python train.py --d_model=512 --n_head=8 --positions="learned" --parallel_block=false --beta2=0.99 --warmup_steps=145 --final_lr_fraction=0.1
Below are experts of layer 5 (counted from 0) of a mixture-of-experts language model. Rows are named router (the router's row for the expert), gate (a neuron's input weights, with its number), up (a neuron's input weights, with its number), down (a neuron's output weights, with its number) and show model dimensions 384-447. Each number is 200 + 30 x the weight over its row's rms, rounded and kept within 0 to 999.
Before each expert's rows: "comes after" lists some tokens at least twice as common just before its tokens as in all text. This comes from a sample of Wikipedia text that the model never trained on. Tokens count by the router's weight.

# expert 5
comes after: "-", "|", "\n", ":", ")\n", "–"
router,213,184,194,208,139,204,199,132,190,214,210,175,270,175,218,206,234,204,220,193,222,209,113,239,231,204,179,194,219,216,224,184,185,198,211,205,166,199,210,266,193,182,205,255,173,247,175,182,224,156,242,196,232,183,166,176,259,215,148,157,199,174,244,178
gate0,181,248,168,172,244,193,157,173,176,187,185,208,172,206,190,199,150,190,240,146,225,235,184,210,210,219,180,171,165,225,134,167,222,252,149,194,213,206,170,136,234,154,199,171,247,214,150,206,153,193,226,207,199,135,147,235,227,144,138,194,232,166,210,188
up0,210,182,213,184,207,267,141,201,162,175,176,189,229,253,172,218,176,235,185,194,217,166,156,224,187,237,161,230,200,238,221,177,139,228,184,163,257,196,198,200,228,145,231,145,197,237,213,206,213,213,233,225,147,193,172,203,230,188,145,208,175,208,205,219
down0,170,272,176,198,221,184,200,197,231,212,211,182,202,196,198,228,194,185,237,234,173,196,218,186,176,195,189,273,182,267,203,224,156,146,246,174,219,212,217,230,158,238,183,153,199,239,175,191,181,233,195,170,227,166,195,220,209,189,214,222,207,194,221,268
gate1,180,178,193,182,206,221,154,195,182,188,196,193,248,191,242,200,200,220,171,166,208,196,173,229,171,161,197,189,224,246,157,192,180,234,254,224,206,246,221,176,230,243,165,195,178,151,212,153,257,206,227,221,207,156,194,183,239,160,167,247,230,197,192,140
up1,220,187,218,217,239,205,169,213,188,163,165,172,231,209,227,195,191,182,147,192,230,166,197,215,200,188,157,203,209,232,169,187,141,211,219,212,194,238,157,191,202,250,177,189,241,229,199,197,258,165,177,208,217,187,196,194,238,202,170,206,227,199,162,182
down1,177,159,170,206,191,182,185,233,141,224,204,239,168,186,161,188,133,195,227,160,228,177,231,176,182,204,215,209,198,217,176,195,205,213,198,173,209,223,198,204,191,188,224,183,214,242,177,205,195,155,243,171,252,174,213,218,190,224,210,172,171,244,280,273
gate2,209,218,225,182,201,228,201,176,203,211,185,251,221,179,257,189,212,264,218,196,219,176,144,182,184,234,193,163,239,221,167,224,213,149,214,218,218,235,178,235,205,172,230,182,150,170,210,182,189,188,231,244,219,189,235,254,247,171,160,174,243,261,228,216
up2,162,216,188,197,260,129,150,219,241,173,196,151,193,219,180,188,221,201,182,182,167,185,202,210,192,190,197,198,179,233,208,224,164,154,226,256,208,131,235,165,227,201,178,190,237,240,210,234,243,193,203,202,173,203,297,178,231,214,214,249,178,204,192,163
down2,153,214,207,179,195,212,202,206,260,220,210,234,213,266,269,234,189,201,191,194,223,172,203,235,244,165,243,196,200,159,233,277,247,201,178,192,191,214,249,235,205,155,189,191,171,191,227,215,206,184,217,188,250,243,97,151,238,201,206,241,164,233,126,207
gate3,221,180,201,246,170,185,209,188,206,133,204,157,232,193,184,181,207,258,243,189,214,229,166,200,209,187,185,212,236,185,211,169,229,148,230,169,150,209,245,203,257,187,205,237,204,194,151,213,229,232,223,237,199,152,234,183,176,168,179,230,164,169,174,185
up3,208,184,214,220,170,203,183,192,223,186,188,201,195,237,148,188,209,196,260,195,212,218,161,189,231,151,218,209,206,162,208,195,215,198,194,165,203,214,205,178,232,210,225,254,204,234,232,219,223,222,214,251,227,188,215,157,199,183,199,252,150,167,187,169
down3,193,154,166,241,213,227,192,193,196,142,198,202,248,156,195,160,213,220,193,146,201,190,226,222,149,139,220,181,267,208,161,162,150,198,210,216,153,173,245,212,186,180,227,223,183,191,218,259,260,181,164,170,206,226,203,203,235,215,191,161,236,205,166,181
gate4,173,215,229,189,214,253,171,177,188,146,211,184,173,222,191,124,174,207,217,213,163,166,202,202,214,197,209,196,204,182,188,190,258,218,159,192,212,219,209,226,215,214,204,217,176,197,140,195,150,217,186,181,196,216,157,197,246,197,237,202,191,183,207,198
up4,197,239,227,198,256,185,201,167,205,183,168,214,148,200,226,196,167,196,222,177,162,214,208,195,169,218,192,189,202,164,234,200,251,214,170,207,183,195,225,210,197,205,200,216,176,218,180,216,159,243,208,174,252,215,191,228,252,188,228,171,189,166,223,175
down4,171,204,215,246,174,173,208,202,233,165,159,206,172,235,213,248,209,199,209,195,192,159,194,260,214,247,229,244,213,206,214,173,187,225,175,158,205,192,178,211,194,162,267,225,196,223,185,234,205,251,220,165,168,266,176,196,159,211,191,205,156,153,181,142
gate5,223,194,186,195,205,237,175,208,212,200,185,182,207,162,237,206,131,221,197,160,196,172,255,227,162,158,233,191,194,215,183,191,115,181,236,202,156,234,237,216,158,146,150,162,183,200,137,181,179,271,266,203,215,189,150,161,240,176,184,190,176,194,160,159
up5,188,214,169,198,200,225,203,210,207,214,203,160,210,229,223,194,187,240,255,136,202,195,186,189,176,190,200,193,181,233,209,210,200,183,249,214,180,205,250,213,252,217,211,168,185,193,230,210,220,221,219,179,219,214,156,155,261,135,206,225,189,208,209,166
down5,217,196,177,175,232,172,204,140,193,186,228,230,164,233,198,123,221,157,208,194,200,215,202,236,141,193,245,236,220,215,158,217,179,197,201,238,192,220,178,219,180,190,206,238,191,183,238,186,187,204,126,186,199,232,225,221,184,186,169,213,218,169,219,246
gate6,177,190,194,156,288,189,235,188,226,189,208,185,197,206,221,200,176,223,165,184,239,223,176,163,186,238,153,195,209,154,171,172,164,201,206,160,152,230,184,201,190,225,215,223,191,192,220,279,165,154,206,248,193,204,213,161,182,201,133,203,191,195,218,227
up6,175,201,200,224,199,171,200,169,185,183,191,233,238,216,200,169,222,209,177,115,184,221,242,128,245,193,231,264,183,191,197,198,184,197,207,175,189,224,223,200,207,231,207,181,172,185,165,209,218,224,224,218,222,220,225,182,212,176,142,215,197,186,212,141
down6,159,176,174,173,208,243,183,158,201,185,177,168,220,220,217,162,180,229,204,199,157,163,150,204,219,190,203,201,156,233,230,177,198,222,148,272,210,228,173,163,154,206,245,218,207,184,201,198,270,188,180,203,143,219,171,188,209,236,199,208,172,252,197,181
gate7,151,205,191,243,217,220,193,182,192,184,162,180,193,159,160,177,151,213,240,206,215,237,233,195,189,193,223,236,146,221,240,173,231,210,132,196,147,182,183,236,212,243,181,147,159,211,117,170,187,194,192,214,209,169,182,154,258,224,174,200,175,154,127,188
up7,189,189,210,222,199,269,237,187,198,214,185,177,228,201,203,178,178,194,200,221,220,167,194,206,286,193,208,201,175,246,244,233,176,215,248,211,191,168,174,148,178,272,217,202,207,181,154,249,228,178,214,197,223,184,170,165,221,240,129,191,181,185,190,251
down7,196,303,251,167,192,219,199,214,226,193,200,218,184,180,213,233,216,163,182,189,212,209,207,176,240,206,226,238,182,227,199,190,242,184,208,184,245,209,179,160,205,176,186,182,195,212,234,209,226,266,206,226,167,274,232,237,186,182,188,217,199,176,227,186
gate8,230,250,187,187,211,253,205,206,196,216,139,244,195,201,221,174,183,251,207,192,233,215,173,272,186,225,190,202,205,172,192,210,243,215,135,194,216,206,180,206,133,178,202,206,216,196,142,239,202,173,205,189,185,198,178,148,149,169,203,236,182,230,199,228
up8,207,200,208,206,79,189,235,241,272,175,201,177,210,205,203,230,226,215,130,155,222,209,165,172,222,137,191,197,247,187,212,187,241,152,211,190,232,202,200,173,226,197,237,165,208,217,196,215,217,187,199,177,207,198,177,175,215,228,217,168,173,156,188,180
down8,182,232,143,208,179,174,190,206,190,185,200,210,185,177,178,202,254,184,163,167,213,135,200,223,186,264,239,172,185,211,145,259,236,172,190,209,177,190,183,167,180,195,262,210,255,173,160,156,235,209,224,201,259,236,210,134,185,138,184,188,229,249,270,171
gate9,199,195,226,225,150,224,170,224,145,185,207,202,205,201,243,235,241,226,193,205,238,183,179,174,226,175,213,173,189,205,162,203,206,227,190,177,256,208,230,281,254,198,187,192,157,244,192,219,284,210,196,227,178,153,206,193,180,166,195,237,146,205,194,182
up9,171,192,177,214,251,230,213,221,264,212,221,198,181,202,232,201,163,221,180,212,200,199,241,154,187,239,182,139,227,170,175,226,202,231,175,164,209,194,211,166,223,209,169,249,166,164,230,159,158,247,172,248,141,195,151,252,212,164,236,205,188,162,222,234
down9,172,159,232,198,226,197,220,198,168,174,251,219,162,244,184,269,265,206,222,199,183,201,213,155,233,198,174,140,192,205,260,127,177,206,221,221,230,220,217,188,159,167,198,203,130,200,245,261,205,165,181,206,217,174,201,197,218,189,179,213,186,201,205,200
gate10,146,201,221,225,179,216,183,162,235,184,158,160,183,194,230,195,221,197,231,178,187,224,227,229,207,197,245,151,214,226,201,172,176,175,180,222,198,182,240,230,171,225,197,202,178,195,206,201,211,212,249,168,192,210,200,222,231,170,193,198,186,188,199,226
up10,149,236,216,241,189,221,210,157,250,194,161,176,160,236,217,246,217,180,207,213,223,176,217,222,197,245,207,184,195,219,235,171,189,163,122,218,201,149,243,215,165,179,183,199,173,221,164,210,169,198,175,195,194,199,210,221,223,192,221,191,190,170,199,216
down10,192,211,230,229,212,177,200,169,206,197,109,176,234,209,189,216,222,186,193,163,190,188,183,201,181,194,159,183,188,191,207,215,206,216,197,171,229,190,101,192,208,233,218,212,189,153,213,243,195,234,227,238,243,182,200,135,168,155,219,173,204,225,218,187

# expert 9
comes after: " |", "==", "|", ";", " was", "==="
router,172,179,246,226,168,172,194,214,179,178,226,223,190,167,254,193,234,217,216,205,224,192,154,297,169,246,197,141,207,211,221,192,175,185,209,225,175,209,192,238,194,152,175,287,154,200,155,211,179,169,327,226,195,214,196,205,211,235,185,274,196,189,199,203
gate0,196,204,233,200,171,162,215,207,189,167,196,260,144,201,227,165,216,164,168,218,199,166,186,257,192,236,169,180,188,179,191,236,213,180,232,192,168,170,199,178,211,183,146,199,200,152,190,188,205,161,258,185,201,182,216,220,155,226,224,238,264,219,185,163
up0,206,193,194,180,218,216,214,179,184,228,196,168,218,218,171,197,152,250,214,206,204,251,246,180,231,131,238,195,222,133,214,165,176,232,180,183,211,242,176,254,215,204,222,188,164,255,233,237,191,209,183,241,223,256,197,155,230,159,194,190,135,157,193,224
down0,193,251,185,173,220,168,221,218,235,229,215,166,176,215,213,228,169,205,157,192,182,197,201,245,218,219,223,181,203,221,212,209,255,218,221,240,202,184,148,203,177,187,171,246,153,196,184,191,211,222,213,201,225,216,218,188,195,194,149,209,197,254,164,248
gate1,226,190,234,133,192,186,217,183,173,157,180,188,216,207,206,207,224,230,185,241,131,235,151,224,177,242,205,176,214,208,259,238,184,247,173,212,194,152,207,154,188,170,228,172,177,196,182,209,205,185,161,221,178,185,250,218,166,179,221,215,220,213,207,227
up1,162,178,222,223,176,196,154,208,227,207,220,222,174,226,170,191,192,164,245,175,195,187,211,171,225,178,161,241,185,200,191,187,229,185,234,200,199,170,207,184,155,234,193,201,178,214,228,224,161,277,246,159,213,170,178,170,195,203,156,232,185,159,248,191
down1,227,162,166,204,193,216,195,222,183,174,203,199,196,211,176,240,184,247,250,161,235,233,179,214,145,175,195,225,220,146,162,176,229,206,194,193,223,192,131,158,165,175,177,181,239,249,191,171,179,161,203,149,270,189,187,164,199,182,202,190,175,177,205,198
gate2,180,248,162,197,242,200,166,182,185,202,168,190,188,263,216,219,228,222,200,230,148,215,225,285,226,232,201,205,216,212,225,253,215,185,222,210,134,200,199,236,223,202,183,163,248,209,140,244,227,212,186,188,200,206,158,172,223,210,178,212,260,202,195,211
up2,193,235,138,180,257,179,184,191,153,164,196,232,203,286,209,214,252,198,190,207,140,174,263,218,262,206,209,161,206,180,225,226,189,164,168,234,141,196,212,210,219,166,182,196,225,229,213,208,238,195,198,215,191,259,175,216,206,237,187,195,201,215,167,224
down2,206,192,263,245,200,179,168,262,171,183,203,169,178,265,188,260,209,201,166,196,179,175,225,193,188,189,202,261,224,162,231,210,165,242,269,234,165,169,222,228,248,180,251,161,224,193,195,246,244,165,221,198,229,205,185,177,253,185,173,230,247,196,194,278
gate3,187,211,209,218,194,226,253,153,246,173,189,215,184,252,200,196,233,224,208,253,212,197,229,234,289,179,207,153,184,193,211,255,215,198,223,255,223,171,192,184,175,189,194,253,214,216,211,197,208,256,222,215,157,183,195,183,159,208,210,177,229,203,192,214
up3,202,159,191,217,245,211,248,221,211,186,215,188,195,253,196,174,232,198,212,253,196,234,206,228,273,182,190,181,196,263,212,154,200,185,253,244,241,198,181,164,180,226,197,207,195,148,167,189,222,208,231,215,165,207,238,176,193,187,179,192,195,142,207,187
down3,183,188,172,233,148,162,196,177,208,215,178,226,185,191,202,162,221,186,195,201,196,202,229,171,203,251,206,211,191,206,155,205,160,189,212,215,197,139,217,189,220,179,190,237,209,204,166,220,177,181,174,225,165,186,187,169,185,150,220,224,159,201,210,186
gate4,180,177,182,236,184,187,244,196,212,195,183,202,229,262,196,227,143,220,189,231,212,264,240,273,222,207,232,162,202,157,182,162,263,259,170,187,229,145,230,176,188,216,155,187,223,233,219,190,130,203,183,198,177,206,184,197,185,194,226,209,179,225,190,214
up4,251,180,242,134,208,214,230,195,126,218,207,152,201,189,152,182,219,173,179,224,210,178,206,158,188,189,157,204,201,184,178,203,166,171,194,156,169,203,212,235,200,199,176,157,179,210,175,196,242,181,160,214,209,202,210,168,170,202,205,224,185,160,200,226
down4,282,174,255,200,228,181,225,188,222,187,261,176,208,162,235,206,227,199,179,230,158,187,191,264,233,217,159,189,197,185,205,237,221,187,240,142,195,108,184,236,205,187,244,195,153,196,169,236,157,177,242,202,236,232,201,243,185,202,187,225,169,221,213,255
gate5,229,159,193,186,197,261,201,164,213,199,216,197,195,230,218,181,175,209,180,135,172,245,181,253,218,238,215,150,191,245,177,230,212,139,128,166,157,154,213,202,202,235,120,212,219,237,186,190,222,159,250,199,198,168,209,182,167,230,190,221,154,240,151,191
up5,208,154,236,169,216,142,169,209,174,201,209,128,191,191,191,236,163,217,243,283,207,172,191,152,190,206,203,268,225,181,236,203,212,221,253,221,235,209,185,190,191,183,238,197,193,207,216,188,235,227,177,187,228,248,222,187,234,215,230,192,226,121,181,163
down5,196,229,270,191,226,202,200,163,169,173,220,233,147,206,220,213,196,205,180,156,234,193,215,145,215,245,193,194,261,204,220,183,197,191,203,154,194,225,220,213,159,180,212,212,224,205,206,236,158,190,192,225,182,225,236,231,153,254,207,186,204,178,195,220
gate6,166,131,187,164,211,246,173,200,204,216,196,209,188,154,200,192,223,227,238,254,254,185,218,216,176,230,205,128,161,225,202,149,234,155,274,202,156,198,187,193,170,210,199,144,169,224,150,149,168,185,229,252,142,216,178,235,161,152,174,267,232,226,186,224
up6,191,193,196,218,173,175,188,168,217,171,183,231,171,240,216,173,175,146,209,105,158,219,209,174,207,196,169,217,179,149,170,251,183,255,180,214,214,202,237,210,198,235,217,186,204,212,266,169,218,184,188,131,247,234,214,133,183,246,183,161,197,173,219,178
down6,219,185,177,170,203,178,217,219,174,214,195,127,223,226,180,247,202,217,215,161,156,218,246,182,194,174,214,229,188,158,237,202,202,226,205,171,165,248,237,193,160,165,183,220,198,173,164,177,203,198,178,234,209,190,262,221,216,243,196,181,198,204,209,209
gate7,175,241,205,177,243,195,205,173,200,207,180,229,153,187,161,215,258,151,237,232,206,194,156,226,164,134,213,167,213,191,214,199,178,141,223,243,181,213,244,192,172,173,238,210,194,256,141,228,151,253,174,206,207,205,246,230,180,217,221,186,184,169,233,246
up7,175,209,181,198,149,198,159,210,184,208,197,206,184,169,153,208,209,256,196,134,202,213,213,274,192,228,218,178,148,166,162,212,203,164,227,171,183,227,207,170,116,188,239,202,189,158,178,141,187,250,222,193,248,177,240,215,214,217,195,200,191,209,180,156
down7,231,155,203,259,199,196,200,156,214,187,226,166,170,150,145,172,159,205,218,179,194,178,185,147,226,197,189,159,188,175,192,206,138,209,233,218,159,177,238,180,197,231,170,233,113,177,236,180,175,190,215,218,128,195,218,169,260,170,193,193,191,240,177,172
gate8,125,238,169,202,167,210,208,242,177,237,201,208,203,168,190,232,160,138,182,184,192,188,181,150,200,232,164,160,151,202,215,169,243,281,177,225,205,178,210,182,198,173,178,241,213,213,177,155,185,243,254,217,198,223,186,191,197,163,199,167,161,175,206,210
up8,224,243,174,178,184,229,208,218,242,226,204,179,176,192,228,177,238,192,163,211,203,181,215,195,201,237,177,148,184,170,195,194,215,213,170,183,201,177,172,186,233,264,132,142,246,226,158,170,261,249,210,189,187,232,199,196,232,174,262,168,214,170,232,239
down8,182,148,196,160,167,199,187,185,129,262,189,224,226,149,212,135,173,225,187,243,193,181,192,215,180,242,198,205,249,249,213,142,157,203,195,125,271,177,246,168,212,211,170,168,277,214,195,222,226,204,227,156,203,173,197,192,189,211,240,202,204,128,207,229
gate9,187,240,185,238,207,177,190,238,187,215,175,198,176,218,247,173,217,222,255,183,211,188,164,248,203,225,171,177,198,143,223,218,180,158,241,186,226,214,225,177,191,233,198,213,223,203,234,209,196,145,234,151,192,218,216,231,236,233,183,164,187,157,185,203
up9,201,216,251,209,247,218,165,185,247,171,180,188,195,159,208,194,198,172,235,204,238,170,187,242,159,255,215,252,244,214,226,167,196,190,206,227,188,108,214,206,256,199,167,215,213,242,260,202,197,134,222,214,174,245,184,224,214,236,208,173,198,198,198,204
down9,225,229,184,192,172,187,203,229,194,195,196,216,208,169,170,174,227,246,193,211,189,190,222,181,167,215,229,187,145,233,239,208,248,209,232,205,150,191,250,234,233,151,193,212,172,162,206,209,172,207,181,202,173,225,183,207,194,185,215,171,199,196,197,196
gate10,163,179,207,237,204,209,216,179,223,155,212,212,261,206,188,196,189,223,190,213,194,213,195,242,210,223,167,248,228,195,195,187,165,195,207,214,205,254,171,199,198,176,267,190,162,257,213,208,196,237,235,233,175,174,238,144,217,149,182,218,211,241,231,247
up10,184,187,154,204,216,274,191,199,193,205,200,187,190,250,202,200,208,171,162,168,202,170,188,197,227,187,198,213,216,222,180,227,207,136,98,212,204,181,200,205,230,206,151,218,227,156,250,224,207,158,212,193,228,239,187,242,221,243,214,233,237,173,235,128
down10,206,215,194,186,222,222,179,146,222,274,238,184,173,168,242,213,191,206,179,176,213,216,132,150,146,199,194,188,215,174,207,239,216,215,190,186,238,227,185,196,236,160,263,215,224,239,191,176,188,147,216,138,183,150,228,205,213,153,205,181,190,150,231,138

# expert 4
comes after: " ", "201", "200", "202", "199", "198"
router,253,218,258,188,174,211,193,196,200,231,194,131,228,180,223,208,182,211,203,241,187,198,128,192,189,202,161,153,207,245,212,181,179,204,242,171,177,144,256,208,247,206,213,245,187,271,174,171,139,135,228,170,230,187,161,163,250,214,193,203,205,187,211,218
gate0,211,185,206,216,214,177,180,197,180,177,202,173,179,201,173,168,196,210,148,221,168,245,162,220,211,227,214,218,166,195,229,195,259,236,189,204,200,150,191,262,232,186,187,197,211,219,206,218,195,182,148,183,197,222,226,219,226,188,183,167,230,204,235,201
up0,241,187,171,163,164,249,212,173,208,275,232,251,213,178,272,254,178,153,232,189,260,223,222,180,164,234,174,185,217,212,218,174,161,190,239,201,163,233,178,185,177,160,191,223,216,233,209,215,207,219,219,176,212,200,212,172,207,223,207,245,131,206,165,235
down0,164,206,204,242,207,228,214,294,198,196,229,194,176,219,176,161,215,197,169,208,205,204,186,150,261,249,213,215,217,192,181,197,198,210,194,184,171,198,209,158,235,180,206,184,214,181,203,174,137,212,226,231,132,225,201,186,205,271,174,223,176,214,167,166
gate1,215,213,200,198,230,214,209,203,179,198,208,181,230,235,152,292,174,210,242,218,179,182,198,213,168,146,213,175,210,203,191,200,217,223,188,143,156,165,188,212,228,269,186,203,248,162,205,170,218,217,171,271,277,134,175,194,181,209,211,185,224,190,198,189
up1,161,222,195,148,209,214,220,177,172,232,213,194,219,207,195,242,215,235,259,203,161,188,221,199,131,169,210,143,177,173,144,181,202,207,191,159,180,169,195,215,246,262,202,195,182,198,228,176,209,203,191,246,257,153,140,206,176,184,195,173,228,190,184,195
down1,196,199,222,192,165,169,175,240,137,204,160,221,235,242,227,187,235,186,236,248,164,223,174,138,156,206,182,197,185,183,164,145,209,229,171,201,180,256,182,168,187,172,200,196,141,213,216,158,243,270,229,235,172,206,217,197,206,191,240,172,217,151,187,235
gate2,236,193,231,193,201,208,221,183,167,180,234,245,193,213,174,184,197,202,176,207,208,213,203,178,231,258,171,191,195,189,212,193,199,177,249,227,257,147,194,237,210,178,236,231,176,231,191,164,218,203,201,244,197,158,163,173,207,210,118,146,212,177,122,158
up2,195,186,215,132,156,239,153,192,175,222,189,193,185,182,218,173,208,213,182,204,198,186,175,166,198,188,205,166,241,218,145,167,152,203,196,142,203,246,208,211,216,220,166,227,272,174,220,161,201,205,176,250,250,179,146,194,242,193,244,239,212,211,234,297
down2,142,196,233,218,194,184,203,263,246,220,200,193,202,192,210,203,245,178,194,218,184,166,175,190,249,191,240,200,269,195,118,191,244,232,161,246,233,162,204,234,230,247,161,214,192,162,214,183,221,236,205,212,157,240,157,196,204,220,202,234,176,210,219,182
gate3,215,191,228,199,184,183,221,213,197,134,246,207,161,220,194,182,176,226,230,277,174,242,207,194,205,250,147,177,225,171,173,155,227,223,197,210,226,178,269,259,189,284,192,212,209,188,189,169,136,157,186,212,187,200,204,190,220,133,202,222,156,146,220,267
up3,257,198,215,182,175,175,214,171,189,185,208,191,179,218,242,186,211,229,162,219,119,213,177,212,199,228,182,207,204,229,183,126,214,226,223,238,240,186,272,251,147,247,140,147,240,208,178,170,157,150,190,210,212,232,176,197,233,185,191,212,168,171,154,261
down3,184,163,214,186,202,181,177,192,195,163,273,246,179,182,233,194,216,179,204,204,216,188,211,183,233,180,189,192,162,217,170,187,191,201,224,147,114,174,153,186,207,137,188,226,211,186,258,199,253,191,171,191,230,163,218,135,179,188,252,194,263,219,185,227
gate4,260,258,198,197,203,205,231,216,204,228,189,225,171,193,231,195,249,220,192,188,155,262,197,183,140,245,234,193,172,156,194,170,187,237,131,169,176,181,197,191,235,233,185,202,187,202,167,148,231,224,189,174,234,150,206,205,207,148,181,227,209,203,169,207
up4,203,189,182,193,199,216,123,145,143,192,181,204,220,213,227,172,136,193,235,206,243,153,166,214,213,184,176,155,174,205,219,222,165,177,226,186,224,246,201,187,170,144,256,190,222,185,234,230,188,195,251,225,195,207,196,198,198,246,183,182,238,202,199,146
down4,168,187,224,233,176,166,199,162,194,183,220,220,236,192,252,172,174,237,209,208,203,151,159,231,195,191,205,215,241,219,271,164,198,200,193,149,261,232,182,257,205,162,198,180,204,212,258,182,189,206,195,214,173,192,159,197,217,239,168,118,196,151,201,159
gate5,206,221,244,189,234,172,126,175,198,231,153,204,245,135,229,227,242,175,216,220,184,173,184,218,207,163,223,160,182,161,206,200,168,220,175,221,214,216,199,234,268,225,180,217,154,240,164,184,200,228,171,196,190,170,172,205,203,196,163,194,223,198,252,197
up5,249,243,171,237,201,190,231,216,197,150,209,182,190,212,197,149,210,211,219,186,209,205,238,187,184,221,202,191,206,197,203,228,199,226,223,165,216,222,181,206,220,172,202,248,222,139,208,208,246,182,196,219,176,174,200,183,181,251,236,195,177,150,223,192
down5,229,203,232,192,213,224,203,236,180,224,252,173,196,143,223,208,212,189,153,188,166,203,203,219,210,229,195,148,196,168,218,169,246,216,247,217,194,140,162,153,287,204,204,204,153,162,196,227,194,179,176,193,177,151,198,217,179,235,228,181,246,216,167,162
gate6,173,218,223,230,167,191,172,249,250,130,238,158,197,254,231,172,193,164,173,144,201,232,155,183,222,129,192,203,210,214,151,210,172,210,145,178,187,219,225,179,156,206,227,214,166,229,204,233,237,209,218,166,204,203,233,162,210,262,208,180,158,213,253,233
up6,256,222,194,221,170,217,249,204,189,213,251,246,125,220,109,219,190,220,144,193,191,220,188,217,183,234,204,229,218,169,247,177,178,222,203,193,203,258,220,221,194,250,200,137,135,246,212,216,208,202,202,155,195,209,185,188,210,200,176,227,208,224,157,239
down6,225,187,218,185,191,177,171,264,207,221,190,244,167,184,252,178,208,175,136,158,198,214,191,234,203,167,178,176,204,161,159,156,129,250,213,166,193,161,241,228,166,205,252,218,235,247,204,177,220,213,192,165,159,188,161,208,159,234,243,188,265,210,123,243
gate7,180,248,176,194,198,191,209,225,147,182,209,215,193,214,157,182,167,182,202,220,207,183,184,177,222,214,232,193,175,204,166,139,194,193,127,229,195,211,182,221,167,224,185,164,182,172,201,201,187,189,221,186,218,224,183,215,239,243,220,198,209,227,202,225
up7,173,251,182,207,165,167,236,216,193,184,207,206,182,217,220,133,158,216,221,213,217,186,209,161,237,183,207,189,191,204,141,211,224,224,119,207,198,217,207,194,212,194,230,248,226,225,239,196,180,187,208,214,211,217,248,225,216,182,254,211,219,262,197,186
down7,195,179,184,196,173,205,203,189,204,186,224,180,214,180,225,136,161,247,218,229,162,205,251,182,177,193,228,232,210,210,181,151,180,267,212,268,212,211,203,198,223,215,150,161,174,200,239,242,241,222,151,224,177,179,217,174,157,169,242,183,219,222,218,178
gate8,221,180,190,196,172,232,181,202,205,240,202,183,185,165,196,212,183,233,235,168,192,230,187,211,167,194,279,182,170,244,202,172,176,221,226,160,202,187,247,154,196,256,182,212,206,191,284,177,140,190,199,193,187,185,219,260,195,159,209,224,144,164,247,195
up8,167,200,207,168,154,277,209,221,172,217,224,219,227,173,214,207,229,208,207,181,233,184,160,228,217,174,161,215,229,189,212,213,204,145,155,202,218,226,189,200,156,174,176,229,235,194,226,161,262,216,171,207,195,162,203,198,179,215,201,204,255,174,197,187
down8,204,202,228,200,174,235,194,240,215,161,217,240,172,220,224,222,214,171,264,214,171,262,168,167,177,167,190,166,194,206,150,184,202,252,216,204,210,225,227,193,183,241,184,191,180,175,210,168,253,200,196,226,199,151,202,203,212,198,198,190,243,187,187,244
gate9,167,193,172,163,221,205,222,233,228,188,225,180,209,200,191,218,197,225,236,243,154,193,158,203,117,200,230,201,233,261,235,193,205,186,223,217,205,172,195,200,213,130,198,200,177,211,254,229,230,190,220,200,211,205,226,156,148,192,192,240,206,208,199,193
up9,255,173,165,176,215,208,193,224,211,206,213,189,184,162,242,160,190,227,225,189,197,186,163,190,152,149,204,230,153,264,192,149,221,181,169,193,192,207,164,205,165,154,179,211,181,215,150,242,186,181,175,192,216,130,204,118,245,225,211,230,200,229,179,186
down9,212,273,190,197,154,192,168,191,223,176,188,195,189,190,177,207,174,146,185,233,206,192,201,208,183,158,190,224,222,203,226,206,123,156,198,259,192,223,208,131,173,197,197,151,233,193,191,199,249,244,157,210,178,234,165,193,174,212,190,178,203,244,218,239
gate10,180,196,217,190,208,184,147,217,166,214,200,189,241,171,185,219,164,224,202,157,165,184,212,136,231,193,122,160,209,195,230,219,181,168,236,178,202,212,234,236,236,236,224,201,175,222,184,201,161,174,149,214,203,202,172,264,233,230,193,215,203,188,210,226
up10,214,263,226,189,219,245,252,271,220,153,191,206,215,193,204,181,247,145,182,211,241,167,177,217,200,192,228,225,164,240,177,155,190,197,181,223,217,168,168,195,147,150,210,175,169,202,200,179,238,216,216,180,227,197,207,133,189,199,206,162,191,247,236,224
down10,224,183,207,245,209,198,201,210,171,216,207,170,217,152,236,221,223,180,181,238,151,212,167,177,203,191,164,246,268,201,241,205,250,243,251,222,160,203,196,192,246,148,237,200,185,222,254,190,142,211,232,176,161,180,171,127,251,275,137,202,247,223,211,199